config = dict(
    experts_per_token=1,
    hidden_act='swiglu',
    router_score='softmax',
    balance_loss=0.000247,
    balance_bias=True,
    rope_fraction=1.0,
    tie_word_embeddings=False,
    optimizer='adamw',
    doc_mask=True,
)
Below are experts of layer 2 (counted from 0) of a mixture-of-experts language model. Rows are named gate (a neuron's input weights, with its number), up (a neuron's input weights, with its number) and show model dimensions 256-319. Each number is 128 + 32 x the weight over its row's rms, rounded and kept within 0 to 255.
Before each expert's rows: a language model's description of what the expert responds to; "mostly gets" lists some tokens that are sent to it at least half of the time. This comes from a sample of Wikipedia text that the model never trained on.

# expert 7
Tokens in sports tables and results: placings (first, third place, title), scores like 0–6, team names, units such as mi, km.
mostly gets: "/km", " Primary", "–present", "-I", "LB", " mi"
gate0 [105 161  93  91 165 120  79  92 128 147 142 202 145 172 107 198 156  68 149  94  87  20 179 121 181 131 152  95 137 173  77 156 125 109 107 156 167 116 118 153 113 167 146  77  98 128 174 153 141 214  94 113  71 121 166 158 148 110  80 143 153  75 101 135]
up0 [ 47 129  82 120 107 192 151 110 106  63 107 128 116 104 146 140  68 160 115 151 141 128 160 142 109 124 109 151  76 151 141 168 118 158 200 122 134 124 214  98  54  89 117 144 138 151 114 122 131  87  90 131  71 137  39 100 110 155  95  82 111 146 106 154]
gate1 [116  95 127 193  87 125 150 120 152 137 102 144 121 130 155  85 105 145 110  92 106 117 101 142 125  81 140 110 130  55 148 143 155 173 129 183 143 109 105 104 164  60 170 148 148  62 193 155 120  99 121  87 103  79 120 133  89 124 163 107  74 137 120  96]
up1 [125  78 114 133 102 142 104  99 152 141 148 147 104 130 145 203 158 142 136  84 111 149 137 157  72 119 126 178 149 162 138  84 172 116  77 107  91 139 134 110  99 112 115 105 114 179 164 125  85  60 141 140 110  87 130 108 165  91 150 153 141 136 112 134]

# expert 15
Spaces and pieces before numbers in sports and biography prose, e.g. the 2015 NL, in 1973, London 2012, 57–25 record.
mostly gets: " inc", " Oak", " Sa", "anga", " Ca", " Ba"
gate0 [ 74 122 113 124 148  58 135  86 153 147 103 112 124  83 133 213 122 106 205 146 117 125  81 133 211 150 123 116 101 147 126 120 171 117 131 120 173 121 176 122 126  64 141 155 139  95 113 105  83  99  86 171 146 119  73 142 113 117 122 147 136 117  72  76]
up0 [ 88 144 114 122 121 113 138  97 165 148  98 138 150 163  80 201 125  71 137 115 146 134 131 141 173 126 183 110 135 101 114 196 134 119  60  88 147 159 196  77 142 126 165 207  89 175  90  86 115 100 167 138 163 130  56 145 142 136 176 155 155 147 128  92]
gate1 [104 139 124 121 112 138 159 152 151  76  86 119  95  81 146  84 115  90 168 172 144 118 165 157 142 141  84 133 142 158  59 162 158 119 113 130 106 113 113 114 152 151  81 177 126 128 176 102 137 140  94 115  89 186 140  81  85 117 134  79 123 158 122 121]
up1 [134 143  93 113 129 179  78 117  60 136 151  82 141 116 147 165 170  70 112 175  94  81 138  96  83 141 155 159 120 117 139 152  83 167 172 107  78 141  73 121 112 127 105 174 166  92 149 148 109  89 156 139  91 159  48 146 136 178 156  97  83 182 172 151]

# expert 5
Later pieces of compound words and names, such as Ship-yard, Lou-ie, map-le, Cham-ber, often in NRHP listings and biographies with coordinates.
mostly gets: " Te", "án", " Places", " again", "ón", " Maria"
gate0 [ 92 108 124 112 140 148 121 110 153 101 145 195 178  76 215 124 101 124 125 113  71  94  38 117 127 148  71 134  96 136 126 117 133 123 120 139 114  97 196  95 155 164 159  99 163 191 115 128 102 166  92  68 156 122 165 106 167  93  50 100 149 139 138 173]
up0 [160 140 120 122  65 119 140 110  75 182 157 142  90 173  65 147 117  99 165 156 110 132 133 130   2 156 131 153 158 135 149 114  87 125 160 132 139 191 100 113  45 102 132 145 136  71 113 156 171  52 143 193 124 103 129 127 125 119 128 142 113 137 171 136]
gate1 [152 145 127 110 141 130 119 139 154 181 113  81 141 151  38 100 108  70 161  86  82 130 170  84 104 111 147  79 135  74 128 132 133 105 197 162 179 146 137 104 124 108 138 198 102 164 122  85 127 140 201 144 137 108 183 155  92 124 144 122 165  97 144 127]
up1 [138  99 169 123 157 124 109 160 132 119 114 137 159  51 189 157 143 153 121 120 169 126 111 202 125 181 123 216  75 154  82 135 182 164 121  81 171 131 117 160 166 129  94  72 190 163 158 102 112 139 203 153 140 140 125 102  92 153  54  86 131 187  55  99]

# expert 13
Word endings and abbreviations in species infoboxes and binomial names (var., subsp., Actinopterygii, Snider), also coordinate digits and dates.
mostly gets: "western", " Rep", "ensis", "ör", " Brown", " Walker"
gate0 [157  85 151 102 138  61 136 129 126 165 166 128 161 182 154 154 118  91 104 151 121 125 105  89 119 126 165  96 141 157 158 154 165 139  49  75 181  95 136 153 111 114  85 184  90 117  97 132 104 140 171 141 111 134 157 104  75  87  63 141 103  97 110 117]
up0 [131 148 117  86 120 178 177  53 123 145  81 147 143 139 110 213 113 128 132 160 115 147 129 122 110 150 158 132 139 156 139 173 145 101 147 139 164 109 167  87 163 188  72 149 190 127 135 157 119 162 122 148 106 115 160 139 103 202 155 133 189 178 109 145]
gate1 [167 190 164  98 101 146 125  95 166 135 127 128 144 119  60 116 173  70 103 120 109  74 162 125  63 165 145 127  71 137 123 115 153 117  96 126 118 105 142 154 157 104 141 131 150 146 161 174 103 104 110  91 190 160 188 171 134 159 100 121 130 176 123 140]
up1 [138  73 145 170  99  84 131 159 115 117 143 128 176 158 122  90 125 125 106  90 150 107 107  70 176 140 177 104 168 152 165  66  81  86 188 142 109 151  97 127 152 161  99 138 156 121  81 106 168 185 177 118 175  78  72 133 116  93  89  83 109 129  78 154]

# expert 2
Tokens opening headings, titles and lines after section breaks, like "Personal" information, "The" at paragraph starts, infobox labels Born, Species, Clade.
mostly gets: " Born", " Species", " •", " MF", "American", "He"
gate0 [116 107 173 124 156 105 120 135 123 142 162 109 148 164 123  88  63 123 103  93 116  99 113 183 156 127 162 104 169 159  90 113 155 101 168 176 134 141 116  74 132 132 114 179 168 172 178 119 114  91 161 160 154 117 174 106 137 139 147 177 106  85 150  49]
up0 [186 130 144 155  93 136 139 155 139 134 153 171 131 136 126 124 135 163 131  82 102 117 211 178 133 147  90 180 155 168 162  56 175 121  95 119 140 142 109 150 156  83 122 115 107 113 133 152 108 135 201 115 171 112 118 164 105 132 141 147  80  84 150  78]
gate1 [135 111 151 120 133  73 116 101 130 174 215 160  74 104 128 163 104 164 133 162 154 135 182 181 155 112 129 110 162 144  79  96 162 112 104  67 126  92  99 170 165  74 125 151 118  97 186 148 131 144 135 141 112 106 147  93  85 164 145 124 199 199 188 120]
up1 [ 72 136 105 205 154 113 133  83 128 129  72  86 156 138 123 165 120  91 117  93  58  91  71 157 151 108  53 160 139  90 182 124 109 141 180 164  89 142 122  96 124 181 156 161  87 163 136 100  99  89  99 147 164 151  57 139 205  81 139 128 118 155  96 146]

# expert 3
The piece 19 opening years and dates or standing alone in motorsport result tables and sports statistics, e.g. 1992–2009, 19 December, KEN 19.
mostly gets: " Racing", "19", " Theatre", " primarily", " JPL", " countries"
gate0 [139 122 150 129 138 113 110 167  80 101 107 139 114  94 107 199 137 188 159 134 154 101 133  71  91 107 179 171 142 174 130  90  93  93 135  86 149  87 162 117  73 125 145 125 148  84 158 172  99 183  97  50 145 113 144  77 127  73 162 193 177  99  73  98]
up0 [169 155 107 132  75 137 108 159 107 103  67 172 104 160 128 133 128 166  91  82 171 152 143 125 149 148 169  99 152  96 175 157 163 109 153 113 189  78 145  97 124 117 193 147 132 158 130 139 123  90 219 137 184 102  90  88 141  85 104 109  96 116 182 169]
gate1 [138 119 105 103 135 114  94  77 117 125  84 188 107 192 155 132 137  74 129 132 108 112 131 117 187  68  97 134  60  98 139 156 133 224  47 121 116 102 156 134 128 124 112 160 186 144  58 157 136 116  69 157 114  93 134 170 151  60 116 218 135  81 127  77]
up1 [152 106 169  91 176 111 168 120 120 161 163 168 181  89 115 154 152 151 115 159 162 132 163 143  65  86  98 168 159  86 137  89 138  75 120 140 113 164 158 147 124 133 154 122 120 111 173 130 141 138 108 158 134 146 111 152 105 119 114  92  44 142 128 120]

# expert 1
Digit pieces like 00 inside comma-separated figures (600,000; 3,000), plus clause connectives and units: and, but, although, million, kg.
mostly gets: " MPC", " There", " kg", "′", " million", " although"
gate0 [161 132 153 151  95 132 108 148 135 173 129  65  95 131 106 138 183 124  98 114  94 149 102 124 128 115 130 137 142 142 129 132 139 168 106 110 151 134  58 161 128 135 138  93 133  50 110 134 136  89 137 143 161 125 188 147  75 129 136  98 105  90 128 184]
up0 [ 67  97 160 130 133 142  74 130 144 102  94 135 130 109 123 152 138 117 115  95 184 130 138 132 150 128 136  66 108 122  69 166 141 172  94 125  98 152  94 104 166  70 130 166  41 174  95 126 131 130 166 191 133 209 124 138 122  90 122 114  68 134 143 152]
gate1 [112 178 141  89  78 127 106  57 191 174 126 108  61 137 118 111 127 144 159 165 127 105  88 113 111 148 115 151 159 124 185 162 117 155 140 129 141 117 129 123  90 150  90 114  86 130  98 216 147 149  90 192 121  84 139  97 161  79  83 166 161 103 133  64]
up1 [134 160 113 119  95 144 205 160 145 126 124 137 115 112  99 117  85 144 171 120 104 126 134 175 146  64 160 113 111 101 127 112 104 142 125 153  89 175 107 162 100 125 129 126  90  83 154 153 153 144 132 131 107  86 112 179 138 151 112 145  91 124 132  59]

# expert 4
Digits inside codes and grid references (NH1355 00), mid-word suffixes like -ed, -ation, and verbs like received, moved, closed, returned.
mostly gets: " Camp", " System", " approximately", " moved", " closed", " returned"
gate0 [135 127 157 141 162 111 142 130 194 161 162 153 145 140 139 178 161 179 163 148 126 145 140 127 174  51 138 151 132 182  75 155 173 149 204 158 170 146 151 109 135 126  97 142 182 116 169 168 114  75  80 190  92 121  96  54 184 162 159 107 170 162 131 134]
up0 [100 170 142  82 151 112 118 127 139 165 106  91  89 136  66 149 180 118 164 116 187  90 115 112 107 108 100 105 104 167 161 144 118 133 162 161  68  80 153 138 123  54  92 168  61 124 149  98 134 159 157 100 131 175 141 138 125 102  97  97 131 120 166 122]
gate1 [105 136 160  69 144  91 143 118 135 101 123 249 157  76  91 184 147  71 118 149  76 135 101 132 142 142 156 122 110 125 132 132 145 151 113 157 113 116 170 156 167  83 129 122 112  88 150 148 100 135 148 100 141 100 152 137 121 113 188 119 116  92  90 158]
up1 [ 94  72 127  92 113 122 105 153 154 145 129 153 112  98 108 140 188  90 144  87  99 152 145 111 107 140  82 212 168 101 121 163  88 119  76 112  99 160 104 161 122 141 130 145 170 124  90 104 139 106  82 115 176 179 135  99 172 134 135  68  96 178 152 139]

# expert 0
Commas and "and" separating items in lists and series in prose, such as magic, myth, wonder, or Chinese, Middle Eastern, and Roman.
mostly gets: "the", " becomes", " Kir", " —;", ".,", ","
gate0 [ 82 186 125 140 130 153  99 131 143 185 155 138 164  75 174 139 126 131 158 176 202 153 152  93 188  84 122 106 113 105  63 130 119 175 137 122 115 148 109 129 117  63 145 121 102 133  55 148 140 148  40 162 120 107  54 130  63 171 127 122 184 147 116 196]
up0 [108  51 141 130  96 120 185  90 150 192  91 123 120 121 113 129 149 151 126 143 196 133  92  99 146 106 136 131 154  40  54 102 110  68 149  91 172 118 151 114 123 115  70  91 157 118  90 146 103 133 137 138 172  97 116 160  70 116 104 107 154 181 109 142]
gate1 [135 159  57 118 120 145 134 137 112 117 114 121  55 151  69 168  87  85 104 165  97 152  92 117  89 141 156  87 101 175 154  78 127 190  98 110 184 140 108 167 155 160  72 130  91 162 125 116  98 132 154 120 157  92 162 128 198 118 154 172 128 134 171 136]
up1 [ 43 112  92 223 160 136 141  87 192 119 185 160 189 123 151 118 142 156 155 192 134 118 186 128 140 160 161 124 164 134  52 145 120 122 149 124  84 101 149 107 123 117 142 149 174 129 115 105 148 136  80 150 148 148 151 112  99  61 147 134 104 136 122 134]

# expert 9
Line breaks closing bulleted lists before a new == heading ==, list dashes, table row ends, plus articles like the after of.
mostly gets: "ā", "ō", " ==\n", " Carl", " Jones", " offered"
gate0 [160 154 160 151 177  94  61 128 100 148  73 119 136  83 112 162 104 126 153 127 112 166  89  53  70 147 163 121 180 124 110 134 163 161 163  77 158 148 135 113 104 146 181 112 128 138 160 164  85 155 118 168 184 126 125 106 112 144 105 140 155 116 169  90]
up0 [111 113  65 125 169 128 107 106  90 170 115 108 145 179  57 137 149 146 102  86 145 127  92 122 117 166 127  84 144  89 186 141 155 106 147 133 139 118  90 183  98  95 133 132  90 147 111  89 116 160 133 143  85 115 151 134  37 173 176 124 175 113 102 175]
gate1 [176 149 122 146 147 114 159  70 177 125 106  77  87 151 138 145 164  70 139 113  75  91 112 151 123 101 118 154 120 147 143 126 117 196 164 138 158 124 129 138 124 197 137 161  66 135  93 172  94 121  96 160 101 131  78  98 131 114 146  44 130 131 124 118]
up1 [161 123 106 123 114 180  86  69 124 151 120 105 123 163 114 135 121 120 100 142 146 116  69 189 126 137  77 115 116 108 124 152  72 115 155 140 118 161  84 192 150 170 145 134 149 115 125 115 158 164 149 124  96 109 131  89 124 108 150 153 154 114 116 133]

# expert 14
Verbs in biographical or plot prose after auxiliaries or "to", like heard, settle, met, won, told; also lone digits and spaces.
mostly gets: " wanted", " tells", " caused", "ips", " enough", "aring"
gate0 [167 129  88 179 139 122 184 109 120 148 144 116 122 112 164 150  82 123 102 127 139 133 134 144 101 149 170 155 121 122 164  93 146 206 152 139 129 154  77 187 126 146 131  62 110 199 113 145  93 147 170 198  70  91 110 186 155  88 158 162 163 119 123 151]
up0 [ 92 135 188 111 111 145  97 149 158 187 134 163 162 110 140 171 104 131 134  67 100 125 122 143 123  42 121 148  96 152 120 128 184 136  99 125 166  99 111 126  92  84 145 115 125 128 118 179  46  90 146 122 120 165  95 108  88 141 110 125 107  60 115 224]
gate1 [ 89 100 120 136 108 155 128 142 135 130 129  94 135 158 165 126 130  88 161 135 152  87 137  76 127 176 160 144  72 115  85 123 112 147 117 163 131  78 104  97 125 143 188 139  43 159 152 194 152 119  84 206 168 141 150  82 145 144 151 140  78 116 152 139]
up1 [ 87 137 156 119 149  77  44 138 113 154 131 168 142 129 121 190  90 131  95 123  69 100 137 182 138  45  83 182 109 120 106 157  98 117  91 153 135  98 112 109 160  95 133  74 118 149 173 158  89 131 167 118 178 106 129 118  81 134 107 197 184 162 147 151]

# expert 10
First piece of a word split into subword tokens, often a verb stem before -ing/-ed/-s, like manag(ing), pick(s), select(ive), rest(ricted).
mostly gets: " Kenn", " appro", " Wal", " correspond", " rul", " feed"
gate0 [149  77 112  90 114  88 164 133 129 108 125 172 150 107 108 137 135 114 122 161 125 109 138 114 116 122 131 159 129 156 135 135 144 205 162 121 179 129 137 143 172 164 145 122 154 145 158 107 144 114 116 126 126 106 135 110 111 117 118 132 104 115  98  91]
up0 [144 137 114 128  79 162 125 150 147 157 115 165 138 140 173 136 138 162  87 166 114 174  96 115 117  80  57  82 147 129 117 110 130 136 131 157 111 141 139 127 143 139  76 124 109  98 160 141 119 150 151 125 107 160 112  51 120 127 160 100 151 170 112 149]
gate1 [182 152  91 162 104 115 147 130  95  74 115  93  75 109 136 152 135 154 110 160 138  87 135 167  80 120  92  87  95 161  98 120 176 164 169 110 180 134 123 162 166   4  41 181 105  84 119 119  67  89 141 132 141 114 118 163 101 107  89 130 166 110 126 102]
up1 [136 127 111 169 111 119  84 122 104  98 181 138  93 120 139 118 111 124 127 106 147  83 158 163 106 174  74 156  77 140  84 141 146 194  99  82 138  82 128 164 140  70  86  99 153  53 133 122 113 133 144 123 162 157 149 223 109  91 124 132 160  98 179 138]

# expert 12
Commas, dashes, "of" and spaces right after digits in dates, scores and table rows, like April 19, 1994 or 2 of 1984.
mostly gets: "а", "=", " ARG", " (\"", " Bah", " Ph"
gate0 [ 54  90 127 127 162 146 131 141 128  83  96 101  99 167 107 103 201 132 117 197 127 140 147 133  97  67 143 125 116 135  93 108 151 157 159 176 100 166 120  92 138 164 130 179 161 149 114 150 147 154 100 120  94  93 136  94 109 156 146  68 123 176 128 104]
up0 [ 83 163  63 135  85 209 123 135 117 156  93 148 104 140 134 129 123 130  99 164 146 104  50 139  89  89 146 120 106  81  91 145 141 118 174 123 132  83 129 124 110 104 132 132 132 137 139  66 105 169 157 154  68  93 106 113 113  90  78 127 170  91 107 119]
gate1 [167  97 106  88  86 153 139 132  95 124  99 105 164  65 123 188 137 107 133 115 115 107 177 178  63 100 164  94 100 173  98  69 176  74 161 105 110 160 107 182 161 211 155 119  97 130 136 171 157 131  88 170 132 139  36 160 144  95 104 146  59  81 146 211]
up1 [100 143 125 155 125 156 132  83 182 212 150  52 161  81 123  63 138  78 128 135 115 150 187 152 117  77  99 170 122 159 114 151 139 113  76 200 133 145 176 130 113  77 171 219 113 100  55 135 116 118 119 175 135 216 100  87 125 135  95 153 137 101 138 153]

# expert 11
Nouns and words following the, in, at in narrative prose, e.g. the base, the terms, the decades, the left, Earl of.
mostly gets: "-T", " Com", " Civil", " Lincoln", " Const", " Times"
gate0 [105 118 182 144 120 170 134  50 108 138 182 127 139  74 131 138 119  90 116 152 115 155 128 181 160 122 127 142 113 137 131  74 137 189 120 181 107 175 142 121 170 198 154 128 186  93  89 115 116 146 138 173 137 131  89 103  93 149 120  96 114 135 144 128]
up0 [148 134 142 139 135 146  66  68 155 138 150 132 100  93 142 154 146 139 170 105 129 149 168 145 118 132 159  78 127 137 113 123 127 101 107 194  98 119 133  86 102 120 137 127  93 112  61 113 122  86 132 167 109 109 126  35 126 126 144  95  89  96 165 182]
gate1 [ 96  90 127 169 111 105 141 119 122 148 187 108 162 127 150 119 192 136 108 104 104 141 153 110 173 151 123 143 149 107 129 112 159 150 107 151 131 130 138  92 104 135 118 106 148 150  95 146 147 102 161  83 129 153 174 167 129 134 153 153 153  61  94 108]
up1 [145 107 155 108 101 118 128 153 144 120 107 139 120 123 165 115 109  90 189 131  72 102  50 111  98 106 117 124 119 108 158 187 139 141 112 116  86 127 124 151 120 105 189 111 141 104 164 146  58 152  51 125 128 144 107  95 148 133 112 106  84 152 120 136]

# expert 6
Wiki heading markers (==, ===), sports table column headers like Opponents, League, Candidate, and numbers in score or statistics tables.
mostly gets: "==", " ·", "===", "====", " Candidate", "anim"
gate0 [187 109 110 174 164  78 127  92  98 119 134  76 164  58 178 146 113 152 120 144 101 121  99 103  83 173 127  54 158 145 118  94 103 129 145  83 190 140  71 220 102 124  84 162 108 198 128 129 120 166  98 127 152  92  32 183 131 145 140 109 172 122 102 161]
up0 [ 94  68 100 125 153 147 115 115 100 205 139  78 168  78  91 129 128 112 133  88 111 158 126 117 153 166 128 139 178 122 126 151 126 109 135 157  49 175  90 115  59 161 131 136 144 141 153 105 151 117 143 112  83 156  90 112  81 139 145 101  93 158 136 134]
gate1 [127 204 149 109 108  81 113 165 176 165 169 110 109 112 174 142 105 155 124 165 141  82 194 113 160  88 135 119 111  98  98 136 133 131  85 121 143 138 130  92 126 131 201  74 115 109 118 104 136 157  78  70 124 144  97 112 141 189 190 147 105 134 159 149]
up1 [ 77 137 143 166 129  65 131 103 131 130 118  94 151 163 122 114 136 138  84 120  99 141  93 119 156 130  94 122 120  95 120 124  96 117  75 133 179 135 109 116 140 156 186 150 124 109 129 102  83 134 141 119 113 132  70 103 168 128 137 163 154 116 128 150]

# expert 8
Pipe separators, table divider rows (|---|---|) and decimal points inside numeric data tables, plus coordinate suffixes ″W, ″E.
mostly gets: "|---|---|---|---|---|---|\n", "|---|---|---|---|---|\n", "|---|---|---|---|\n", "″W", "″E", "|---|---|---|\n"
gate0 [123 144 206 129  99  94 122 109 131 125 140 183 127 124  89 174  83  87 129 115 146 136  77 146 126 119 162 129 165  37  67 129 163 190 142 104 110  83 128 121 101 149 104 120 174 139 104 109 201 165 116 162  97  71 165 158 115  94 159 174 115  94 116 152]
up0 [167 162  63 103 118  85 145 136 159  69 208 187 112  98 125  77 101  91 141 110 100  80 139  99 144 123 166  86 131 126 116 195 129 120 101 176 156 112 159 130 109 119 112 106  86 129  90 141 116 140 126 100 114 197 135 159 128  78  87  78 111 138 120  65]
gate1 [134  34 103 130 112  85 161  68 158 153 151 144 113  64 166 142 110 112 129 148 107 117 101 179 108 122  59 128 112 184  94 125 103  79  90 102 176 162 144  70 106 163  77 127 162 169 169 103  89 129  80 118 162  48 137 182 159  91 131 147 180 106 222  87]
up1 [ 85 130 126 153  90 105  84  55 132 117 107  76 107 164 118 135 183 105 213 117  99 137 123 132 168 118 129 104 122  71 101 196 152 107 139 142 117 109 134 114 154 164 136  92 196 130 138 164 125 105  67 148 179 148 188  85 119 159 160 139  98  96 158 128]